python train.py --hidden_act="geglu" --init_std_router=0.0384 --learning_rate=0.00285
Below are experts of layer 6 (counted from 0) of a mixture-of-experts language model. Rows are named gate (a neuron's input weights, with its number), up (a neuron's input weights, with its number), down (a neuron's output weights, with its number) and show model dimensions 0-127. Each number is 200 + 20 x the weight over its row's rms, rounded and kept within 0 to 999.
Before each expert's rows: "raises" lists some tokens whose logits its average output raises strongly, later layers aside. This comes from a sample of Wikipedia text that the model never trained on.

# expert 36
raises: "ess", "ous", "eral"
gate1,199,210,202,202,181,191,218,202,193,185,211,228,185,193,209,177,246,165,191,189,210,229,219,216,203,190,205,180,197,158,179,234,203,227,222,203,204,228,193,216,190,204,216,198,261,215,198,216,212,202,218,174,203,201,223,192,204,184,180,187,178,207,204,251,182,194,217,229,205,236,175,209,231,232,212,199,202,208,205,156,205,156,217,182,246,200,221,170,170,198,226,229,195,200,237,174,198,171,195,175,189,203,169,198,180,177,186,203,181,186,226,179,212,162,187,220,188,166,179,214,236,168,203,178,206,185,214,197
up1,208,206,188,217,216,215,229,194,208,231,204,237,178,203,186,198,218,218,207,226,173,203,212,198,196,204,202,217,204,220,219,224,198,202,212,173,170,194,180,211,208,196,185,183,248,184,211,209,204,211,199,186,202,190,235,205,216,197,180,157,195,192,189,182,191,206,200,213,209,186,179,183,196,214,235,184,203,194,188,184,175,189,207,241,201,168,211,218,203,218,233,198,248,213,192,186,222,235,190,230,188,195,213,221,186,222,209,193,206,205,158,201,207,191,170,168,218,196,176,213,207,186,180,225,207,167,189,207
down1,195,185,222,184,227,183,200,210,238,208,190,171,231,204,243,192,213,191,184,216,190,213,247,226,151,206,229,203,229,220,194,197,197,194,194,194,188,223,169,236,183,163,204,221,176,211,218,221,222,175,218,211,223,190,180,172,216,190,192,224,211,207,213,203,194,204,181,184,221,196,144,210,180,208,138,185,197,219,180,209,199,199,225,173,210,189,211,214,229,212,194,199,197,224,197,213,208,182,171,198,202,213,207,218,227,202,210,208,208,169,170,218,184,229,219,200,222,211,202,197,223,223,153,201,196,237,179,229

# expert 14
raises: "/", " of", ","
gate1,225,196,189,211,225,205,200,188,131,210,201,184,170,227,195,174,201,191,210,213,238,202,232,185,177,157,195,185,214,181,229,190,211,209,239,220,234,215,190,222,207,176,188,199,178,202,191,206,233,198,157,210,201,185,191,204,233,190,158,205,212,209,205,186,166,196,165,219,192,221,211,176,238,165,189,214,215,229,199,199,182,215,180,184,191,215,182,207,206,178,197,209,194,218,194,200,159,215,182,173,201,205,177,230,223,188,192,220,200,169,197,197,180,181,209,238,196,190,193,214,223,227,177,178,185,187,239,190
up1,170,229,233,217,222,211,227,166,191,221,224,197,181,180,196,199,202,205,201,164,236,193,223,200,151,185,183,125,242,201,228,221,185,199,174,200,212,219,210,197,222,201,216,191,204,155,212,186,257,229,240,194,197,208,166,202,221,209,188,205,194,190,168,193,215,221,259,233,195,205,192,234,193,194,182,220,208,175,242,209,198,208,192,209,206,182,201,167,214,226,224,184,215,192,198,196,204,211,184,204,186,212,197,204,212,210,219,192,218,174,210,233,182,207,187,182,226,198,203,182,184,196,227,241,191,185,219,200
down1,203,195,218,197,216,236,175,212,181,211,231,195,190,201,200,200,192,220,189,177,206,176,220,214,218,176,174,212,168,165,228,242,222,201,206,180,200,207,209,178,198,180,195,190,192,210,154,215,216,208,198,206,207,210,189,188,186,151,201,232,181,194,194,253,211,200,189,222,216,167,172,229,196,245,198,174,210,189,217,215,230,227,172,207,215,213,178,195,215,190,196,212,187,189,228,186,194,168,202,222,184,190,182,175,204,214,233,218,207,205,181,207,217,241,171,191,194,184,281,186,186,179,208,220,204,204,214,188

# expert 16
raises: "4", "5", "1", "id", "iv"
gate1,203,192,220,204,189,208,209,192,197,209,162,172,207,227,172,179,195,188,170,194,197,219,211,183,198,215,195,207,204,200,169,200,217,232,203,211,218,227,173,198,168,186,228,222,248,185,196,159,216,174,195,197,249,183,221,212,223,166,164,209,187,171,185,210,209,182,174,204,192,214,182,168,207,233,208,189,204,243,220,187,197,201,222,205,216,217,193,191,202,184,175,161,177,216,235,213,187,185,172,195,170,163,208,244,225,162,215,217,190,204,187,222,183,194,201,205,189,219,147,177,191,174,208,187,201,203,181,163
up1,209,207,189,187,167,195,167,167,198,195,208,177,188,191,214,220,198,202,184,177,171,231,200,209,159,197,182,205,237,173,184,164,236,219,202,192,216,245,206,201,215,216,178,211,193,196,180,151,209,199,206,232,182,198,178,186,182,191,220,160,192,191,201,155,195,187,244,234,210,223,220,194,189,213,190,185,198,213,203,188,179,174,199,221,156,169,157,181,218,224,183,188,190,208,182,203,179,219,190,178,216,201,168,219,205,209,223,223,196,202,161,234,206,212,182,183,183,191,223,203,220,209,198,182,218,221,174,195
down1,167,210,199,219,184,176,244,196,181,158,203,160,224,205,202,221,177,171,183,192,235,196,206,199,191,205,200,202,227,185,159,207,218,214,185,196,217,180,197,219,179,192,209,202,226,197,180,220,207,199,223,208,212,246,178,226,252,240,196,187,234,193,201,232,214,201,189,180,182,209,180,215,194,228,191,207,199,185,210,215,210,148,215,199,212,184,230,223,220,164,179,218,215,188,238,201,206,201,186,191,194,194,221,214,180,167,233,192,200,231,187,202,191,193,219,197,183,208,193,185,181,195,196,207,220,191,179,198

# expert 15
raises: "\n", " On", " She", " The"
gate1,160,228,230,205,185,221,219,194,181,212,219,195,256,210,221,186,205,208,216,223,195,192,206,197,192,207,205,186,184,201,172,210,220,240,193,196,224,196,215,212,177,203,216,207,220,180,193,201,193,205,190,257,194,203,199,191,195,247,192,211,213,185,199,216,187,172,211,187,213,219,232,198,176,211,221,230,196,146,161,189,202,179,180,224,201,202,213,242,204,170,215,186,187,205,201,196,173,195,195,203,197,222,174,181,203,199,165,179,219,193,211,245,208,223,224,185,218,171,226,201,209,191,180,213,185,188,197,230
up1,229,202,166,209,166,162,202,175,188,190,156,214,194,227,169,195,215,229,217,219,186,192,179,218,229,219,182,179,200,190,215,189,206,193,224,181,200,222,191,209,181,201,216,228,219,182,251,168,206,211,220,210,215,196,212,209,166,212,217,251,179,194,167,162,212,218,199,238,189,184,208,200,197,174,182,198,156,226,189,236,183,214,194,226,193,190,217,242,212,212,189,164,196,177,202,234,168,235,237,203,196,215,208,191,173,194,200,194,186,189,204,237,199,205,197,208,190,201,217,198,222,188,186,165,184,206,221,236
down1,208,190,180,191,169,219,211,164,224,193,188,175,167,216,186,213,214,186,173,166,221,174,219,210,179,194,217,159,203,201,221,173,214,204,229,195,167,181,226,185,237,245,167,205,202,164,184,172,207,177,260,232,239,207,206,198,206,218,202,187,216,207,179,245,229,180,207,196,211,206,181,202,210,214,186,189,162,186,195,193,211,193,180,192,187,176,208,235,203,227,189,215,192,185,230,213,174,230,204,220,224,196,208,176,192,174,188,200,175,203,200,211,221,229,197,196,187,234,220,198,185,222,188,223,231,178,201,195

# expert 4
raises: " the", " their", " his"
gate1,211,203,210,207,190,195,206,187,203,177,217,187,207,208,212,208,247,211,200,211,185,208,189,192,243,185,208,174,190,182,184,235,227,178,192,204,193,191,217,186,177,226,197,239,197,208,241,189,195,227,188,172,210,195,232,184,215,212,214,197,195,210,235,227,224,214,158,166,242,191,194,213,210,212,209,199,201,192,158,218,200,186,195,187,192,209,222,237,230,199,155,183,171,189,208,184,188,187,187,198,216,207,217,183,221,221,204,205,224,171,224,195,238,168,178,224,204,196,167,161,203,180,169,190,171,215,230,193
up1,185,219,168,217,124,191,207,170,191,183,211,189,212,223,225,212,191,175,200,178,179,175,168,177,184,195,204,188,212,193,140,184,221,191,210,225,189,213,248,186,202,203,190,176,165,194,209,195,205,178,205,212,197,181,201,157,190,183,148,206,198,178,190,169,228,168,178,217,210,220,203,213,211,202,233,159,189,202,208,177,189,216,184,198,168,179,197,204,218,236,165,219,210,183,189,177,202,177,217,205,208,199,221,208,178,194,186,208,219,185,192,215,205,199,187,205,197,230,181,174,194,231,200,222,214,194,241,237
down1,173,179,198,206,184,232,186,233,200,180,221,195,223,180,164,193,193,191,183,202,205,210,219,192,204,171,208,260,177,198,221,216,199,173,180,209,219,189,199,201,187,241,176,211,200,242,200,202,216,194,203,235,215,212,161,200,196,180,222,212,206,229,157,198,228,210,232,238,221,140,173,210,206,200,181,209,214,213,171,222,207,184,186,202,190,218,183,224,188,190,235,197,189,170,163,204,175,189,207,243,214,151,183,228,228,197,183,220,165,225,216,194,204,207,196,209,211,211,216,212,181,211,196,191,180,206,222,216

# expert 25
raises: "b", "-", "c", "m", "g", "st"
gate1,249,173,212,200,157,232,175,239,192,198,207,226,221,227,219,219,195,196,203,192,204,180,174,227,193,227,169,205,244,196,221,196,238,181,227,172,195,239,199,228,206,180,232,209,219,189,195,207,200,225,241,202,186,229,177,221,206,193,200,237,194,199,190,187,181,217,177,230,166,196,214,188,219,176,181,219,191,215,182,203,202,172,207,203,196,203,238,184,212,197,139,182,211,178,201,181,197,194,203,173,185,223,193,208,182,223,210,216,201,232,203,222,194,214,197,210,179,181,224,188,202,219,168,205,206,196,194,198
up1,186,187,201,173,203,203,209,221,212,185,192,179,195,217,205,218,191,236,210,204,189,194,184,234,180,157,199,201,209,173,216,207,161,235,183,206,228,232,202,211,194,185,177,172,174,218,237,194,197,198,221,180,185,196,194,202,214,208,214,178,176,186,195,193,194,172,213,213,144,198,216,174,203,202,186,207,183,186,232,227,176,205,183,213,200,166,212,217,227,209,241,218,217,216,233,235,203,195,203,223,218,202,218,179,200,164,142,193,216,199,214,208,208,204,169,211,184,178,177,170,199,175,198,253,212,212,225,205
down1,172,202,192,194,187,208,174,213,222,240,242,184,191,196,210,174,233,194,195,235,179,197,186,187,188,187,184,182,216,192,229,197,205,213,158,204,181,200,166,211,200,189,182,202,218,218,226,188,230,219,178,194,162,240,172,189,184,184,175,194,188,179,209,198,190,201,226,215,227,230,214,183,197,179,220,209,189,207,212,227,154,212,208,167,204,231,218,213,216,200,214,212,166,162,189,211,167,191,214,179,222,223,208,159,207,226,168,185,188,216,202,193,180,192,210,203,227,191,163,191,169,201,191,231,206,232,219,210

# expert 46
raises: "2", "1", "4", "3", "9", "7"
gate1,142,179,196,212,201,198,219,193,189,197,213,150,200,210,214,201,186,169,187,206,190,209,196,212,189,170,219,205,214,225,210,203,204,222,201,212,219,144,203,218,161,218,192,182,163,167,188,209,184,200,168,188,194,210,224,239,196,180,198,177,207,181,228,211,209,199,229,214,213,228,197,223,194,219,204,215,198,198,166,218,180,218,186,170,168,218,210,217,193,196,170,220,213,194,166,223,192,179,205,192,184,199,188,202,230,217,201,200,228,182,214,197,183,168,199,225,221,178,198,220,187,200,244,220,230,212,201,198
up1,162,205,193,189,222,184,186,197,197,207,208,168,221,212,211,219,190,198,201,156,196,198,199,190,183,198,219,177,216,233,209,222,211,216,201,234,214,164,174,218,178,211,198,173,200,215,173,207,161,209,192,193,168,205,170,203,201,174,200,177,221,186,219,209,226,198,202,233,185,208,226,212,194,189,228,232,179,184,169,228,184,204,203,237,160,178,212,217,170,194,182,228,178,173,173,233,230,227,207,191,199,211,211,211,233,196,176,214,218,198,195,196,167,209,222,197,238,211,171,196,192,191,238,219,190,187,175,202
down1,214,194,197,202,169,196,171,233,166,172,154,209,165,235,205,196,205,190,223,215,169,185,189,217,197,175,185,202,216,186,224,167,217,219,197,203,224,183,196,205,175,180,195,220,212,212,188,160,230,206,206,232,191,211,183,172,214,218,187,230,200,199,192,199,185,183,200,219,264,205,197,223,197,183,175,223,164,208,211,184,222,181,228,173,196,213,178,229,159,187,197,219,216,202,238,181,204,174,182,181,201,220,211,187,170,170,211,206,203,195,226,212,215,199,227,191,210,204,201,219,228,194,200,171,188,203,187,205

# expert 1
raises: " .", "\n", " "
gate1,179,189,209,223,187,187,204,176,204,216,227,203,237,148,198,208,204,194,166,200,257,182,247,196,200,207,203,226,183,199,211,184,194,169,219,169,208,186,183,211,197,209,188,201,168,198,221,171,225,174,227,214,182,190,195,202,216,200,203,199,214,163,176,197,191,195,206,213,230,226,219,199,220,212,194,189,186,142,179,203,223,194,183,192,218,202,214,184,228,168,205,241,225,195,173,210,228,200,191,214,195,222,191,193,189,231,177,196,201,188,171,191,232,203,195,196,221,227,188,213,187,231,214,229,234,197,204,218
up1,214,198,197,219,198,197,180,211,230,202,180,230,179,182,200,189,170,179,200,192,181,199,201,233,216,230,225,211,209,190,230,214,202,178,207,217,169,234,199,196,233,205,211,204,196,237,200,190,192,182,196,211,163,242,218,229,194,183,200,219,206,192,199,225,224,173,219,225,172,167,177,181,194,216,214,199,210,198,218,222,162,208,195,181,186,253,185,216,217,176,214,182,204,211,160,194,231,185,198,201,184,214,217,266,203,197,200,196,207,190,176,191,214,230,212,203,167,199,211,180,210,183,224,157,206,176,189,221
down1,185,215,216,206,197,222,183,163,175,215,214,250,227,206,192,214,182,193,171,233,217,187,228,223,213,161,189,226,229,206,181,205,227,210,170,180,181,198,207,191,201,197,232,206,176,245,213,161,218,200,238,180,191,212,188,193,188,170,170,206,174,192,228,216,199,209,160,228,219,212,196,231,187,217,176,239,220,213,197,217,205,212,231,208,192,211,191,208,194,216,193,183,158,227,156,212,205,265,199,210,202,204,196,208,198,176,212,187,190,245,200,207,198,203,206,186,187,186,184,192,205,206,176,205,230,260,224,183

# expert 44
raises: "-", " the", ","
gate1,204,172,230,154,202,207,210,185,192,200,188,191,228,199,219,240,180,205,194,190,167,221,188,202,173,214,170,206,191,167,188,180,215,193,197,170,174,176,231,210,191,175,217,205,213,220,191,204,195,220,183,210,209,225,194,198,204,200,234,186,176,194,177,176,183,230,212,220,215,198,188,174,199,212,189,194,226,218,203,203,204,211,218,159,189,203,162,200,211,194,174,217,223,201,216,209,191,188,184,248,195,195,149,218,216,164,187,209,227,230,206,218,208,183,145,180,198,198,189,195,194,220,202,213,177,183,206,234
up1,185,191,206,219,207,197,209,208,200,162,215,198,207,151,210,191,252,208,203,190,189,197,191,194,182,200,178,186,184,211,201,185,230,228,179,195,213,232,210,218,199,177,214,186,230,197,212,170,168,220,207,208,209,180,211,198,216,191,208,191,181,199,205,210,194,210,239,216,166,255,215,217,191,212,160,218,219,181,191,213,187,206,193,191,170,184,176,202,226,210,222,195,194,159,187,223,209,198,201,235,208,175,167,179,189,175,206,216,242,208,220,209,151,159,216,207,233,182,216,181,196,206,229,192,220,219,195,187
down1,201,215,213,232,229,182,169,190,196,175,221,192,209,188,179,220,217,181,207,210,205,199,235,189,226,189,177,183,182,207,169,196,136,205,236,206,220,185,220,175,168,237,232,234,182,181,203,224,208,178,191,181,226,149,203,193,211,227,220,196,214,180,183,197,198,211,161,181,206,198,201,189,190,195,179,206,214,215,185,170,231,209,197,221,197,209,205,215,154,220,209,195,231,237,192,221,189,186,204,207,181,211,213,204,201,201,184,207,221,206,189,220,193,221,210,187,167,203,221,191,203,175,197,188,197,166,190,174

# expert 50
raises: ",", " in", ";", " ("
gate1,203,174,199,175,229,219,165,188,210,193,208,210,204,196,187,222,193,205,189,230,218,194,210,238,180,229,230,170,211,165,180,145,202,179,156,196,169,202,194,176,188,216,201,172,184,206,211,196,189,182,191,194,207,212,191,215,219,195,213,190,185,180,236,202,234,187,171,203,212,217,193,188,230,181,213,183,231,180,204,201,211,229,201,220,211,188,189,209,226,201,191,207,191,147,205,195,241,213,209,217,208,189,181,225,171,220,195,190,241,215,191,180,168,203,178,232,184,227,186,179,216,210,171,197,212,205,184,240
up1,172,213,185,217,180,207,234,204,188,203,193,219,183,237,208,215,215,188,207,173,179,179,181,201,226,179,210,187,224,230,243,217,194,181,219,203,202,177,185,185,207,220,220,199,224,218,197,180,175,211,184,199,181,193,191,169,180,210,207,224,194,176,229,216,208,205,195,196,169,212,219,224,189,211,214,209,190,234,154,198,209,215,177,201,183,207,229,153,177,197,242,198,186,247,197,212,161,185,173,158,205,217,240,177,189,220,203,214,163,182,211,221,204,234,190,199,214,193,242,192,215,176,200,176,205,205,196,183
down1,229,208,196,172,235,199,184,186,173,222,190,169,192,193,203,208,159,210,202,191,222,223,198,214,231,193,204,180,221,182,209,224,220,189,192,221,213,202,176,183,237,202,178,222,205,196,223,202,238,172,184,208,205,218,220,208,238,205,188,201,184,227,203,235,224,217,207,204,170,176,211,195,194,161,200,198,187,182,209,202,194,205,172,212,188,230,189,199,225,172,170,202,227,181,218,187,221,207,206,196,172,208,189,221,229,187,230,206,227,194,209,187,195,192,222,210,205,190,183,213,227,225,203,190,174,214,198,180

# expert 55
raises: "s", "t", "d", "led", "ed", "out"
gate1,193,217,179,191,196,188,219,195,214,175,183,197,195,172,235,166,212,196,219,187,217,195,227,176,210,199,198,221,223,223,215,187,220,180,179,199,190,195,188,178,203,227,153,195,194,184,178,198,228,185,201,226,186,175,178,224,201,176,196,183,169,182,201,217,221,243,177,223,199,170,189,259,217,192,180,188,224,209,186,211,221,169,229,204,214,181,191,204,236,231,179,183,200,205,197,173,183,204,194,245,191,198,189,205,178,209,259,220,204,201,214,205,209,209,199,148,157,189,177,234,181,181,188,180,205,172,168,220
up1,197,212,192,207,179,198,174,202,191,157,225,212,213,205,236,178,169,209,204,182,174,190,240,178,200,211,199,237,168,191,198,233,211,213,209,207,180,184,195,199,178,199,171,186,183,180,196,201,224,215,207,218,182,210,200,197,227,216,187,186,155,207,196,191,175,246,198,180,181,173,210,232,215,177,187,196,193,180,193,184,206,174,208,200,229,194,189,205,233,207,169,211,192,208,171,201,185,210,195,218,238,193,199,190,169,220,211,236,201,198,233,201,214,237,224,153,173,197,154,176,184,204,188,178,183,198,179,218
down1,192,202,206,221,226,218,211,194,218,222,204,176,210,197,177,186,187,189,221,192,200,220,203,196,204,186,179,236,181,197,199,240,188,225,225,193,227,217,161,214,196,208,188,221,212,181,180,216,224,193,196,209,214,148,182,207,188,188,230,192,173,195,204,204,203,189,231,178,198,197,199,190,227,212,241,193,234,176,178,219,188,189,204,228,187,196,248,193,212,223,204,226,202,192,219,202,212,189,215,210,187,126,197,172,216,207,187,159,212,209,169,196,211,196,237,190,211,195,217,203,239,235,203,193,192,184,183,203

# expert 33
raises: "\n", "==", "===", "”"
gate1,212,226,229,219,204,216,183,198,193,188,216,208,232,189,208,225,184,194,196,202,188,198,181,172,216,235,209,213,191,226,202,220,214,187,194,179,182,168,191,228,208,195,158,178,195,214,232,171,205,240,175,204,223,197,174,201,226,205,160,186,190,154,200,208,195,189,191,175,195,216,218,197,218,212,182,214,194,199,218,204,204,173,243,171,219,246,178,202,195,168,192,207,208,198,214,228,226,184,204,234,189,184,215,188,224,196,162,178,192,195,193,173,194,225,178,241,244,181,183,208,154,189,200,236,188,209,224,222
up1,228,202,173,178,199,183,216,178,237,202,191,205,254,167,196,160,191,246,185,196,211,214,220,219,198,240,225,218,192,165,178,179,170,157,188,182,204,199,215,209,210,209,176,194,196,206,204,222,206,194,241,208,214,198,190,213,218,168,170,200,218,181,216,158,176,217,188,205,211,175,194,184,209,220,186,188,214,192,199,219,203,206,215,210,212,219,228,204,208,158,197,178,205,183,208,212,203,211,191,215,220,167,176,206,230,163,225,173,197,206,245,173,227,173,187,210,196,220,212,224,216,207,189,168,205,180,240,217
down1,187,211,208,223,180,204,209,192,163,197,218,218,202,216,223,168,214,231,192,222,186,185,203,223,199,199,194,202,243,195,198,210,198,177,178,174,223,199,238,169,188,184,201,171,179,156,176,200,208,196,185,228,163,207,177,221,208,181,189,213,202,216,224,215,167,215,169,220,168,200,185,226,211,204,200,194,234,211,202,205,220,166,214,181,222,235,202,185,223,181,174,191,211,211,192,201,204,196,231,201,180,264,201,210,205,214,187,194,227,184,199,240,199,207,217,211,201,202,172,216,206,227,245,168,180,195,175,206

# expert 35
raises: " and", ",", " ("
gate1,210,221,187,166,193,199,188,217,155,207,198,198,151,217,190,194,163,179,209,181,212,196,193,210,219,199,205,197,200,212,206,221,212,192,211,207,177,185,179,229,163,176,214,231,204,207,171,203,202,179,180,240,207,169,199,160,204,219,230,193,202,186,196,195,176,232,186,180,188,216,237,171,246,229,223,211,209,212,192,217,198,184,206,187,209,181,178,192,205,206,181,198,243,228,181,181,213,224,200,182,193,190,158,197,201,199,191,189,178,230,227,161,205,244,170,193,197,227,181,193,201,235,181,218,187,202,223,219
up1,214,260,178,196,199,207,209,173,194,182,172,202,205,191,215,189,224,207,184,195,176,169,253,192,215,193,164,209,176,214,204,180,255,171,202,219,230,190,195,221,225,205,163,188,217,205,207,199,194,164,239,195,209,206,228,211,204,180,208,240,165,172,214,210,234,195,207,215,210,168,179,180,224,167,188,210,204,192,190,210,217,210,178,199,191,196,183,185,220,178,217,144,197,168,193,203,181,192,186,195,190,191,193,213,230,204,231,209,180,208,182,217,190,222,207,168,224,165,213,218,217,219,213,199,237,206,175,198
down1,193,231,190,236,173,238,170,188,213,185,205,185,227,218,202,216,186,191,198,212,214,177,208,224,182,194,215,201,208,207,187,172,212,209,160,236,215,204,192,199,175,197,223,157,200,222,192,182,211,174,221,215,206,221,157,205,207,202,223,205,233,220,213,204,227,159,208,154,227,218,169,203,190,164,229,190,195,195,215,206,228,194,225,219,201,202,207,212,201,221,217,194,181,212,219,229,183,191,193,157,192,214,239,190,175,188,259,207,221,189,201,211,218,212,217,206,167,215,223,224,201,217,187,201,256,198,218,195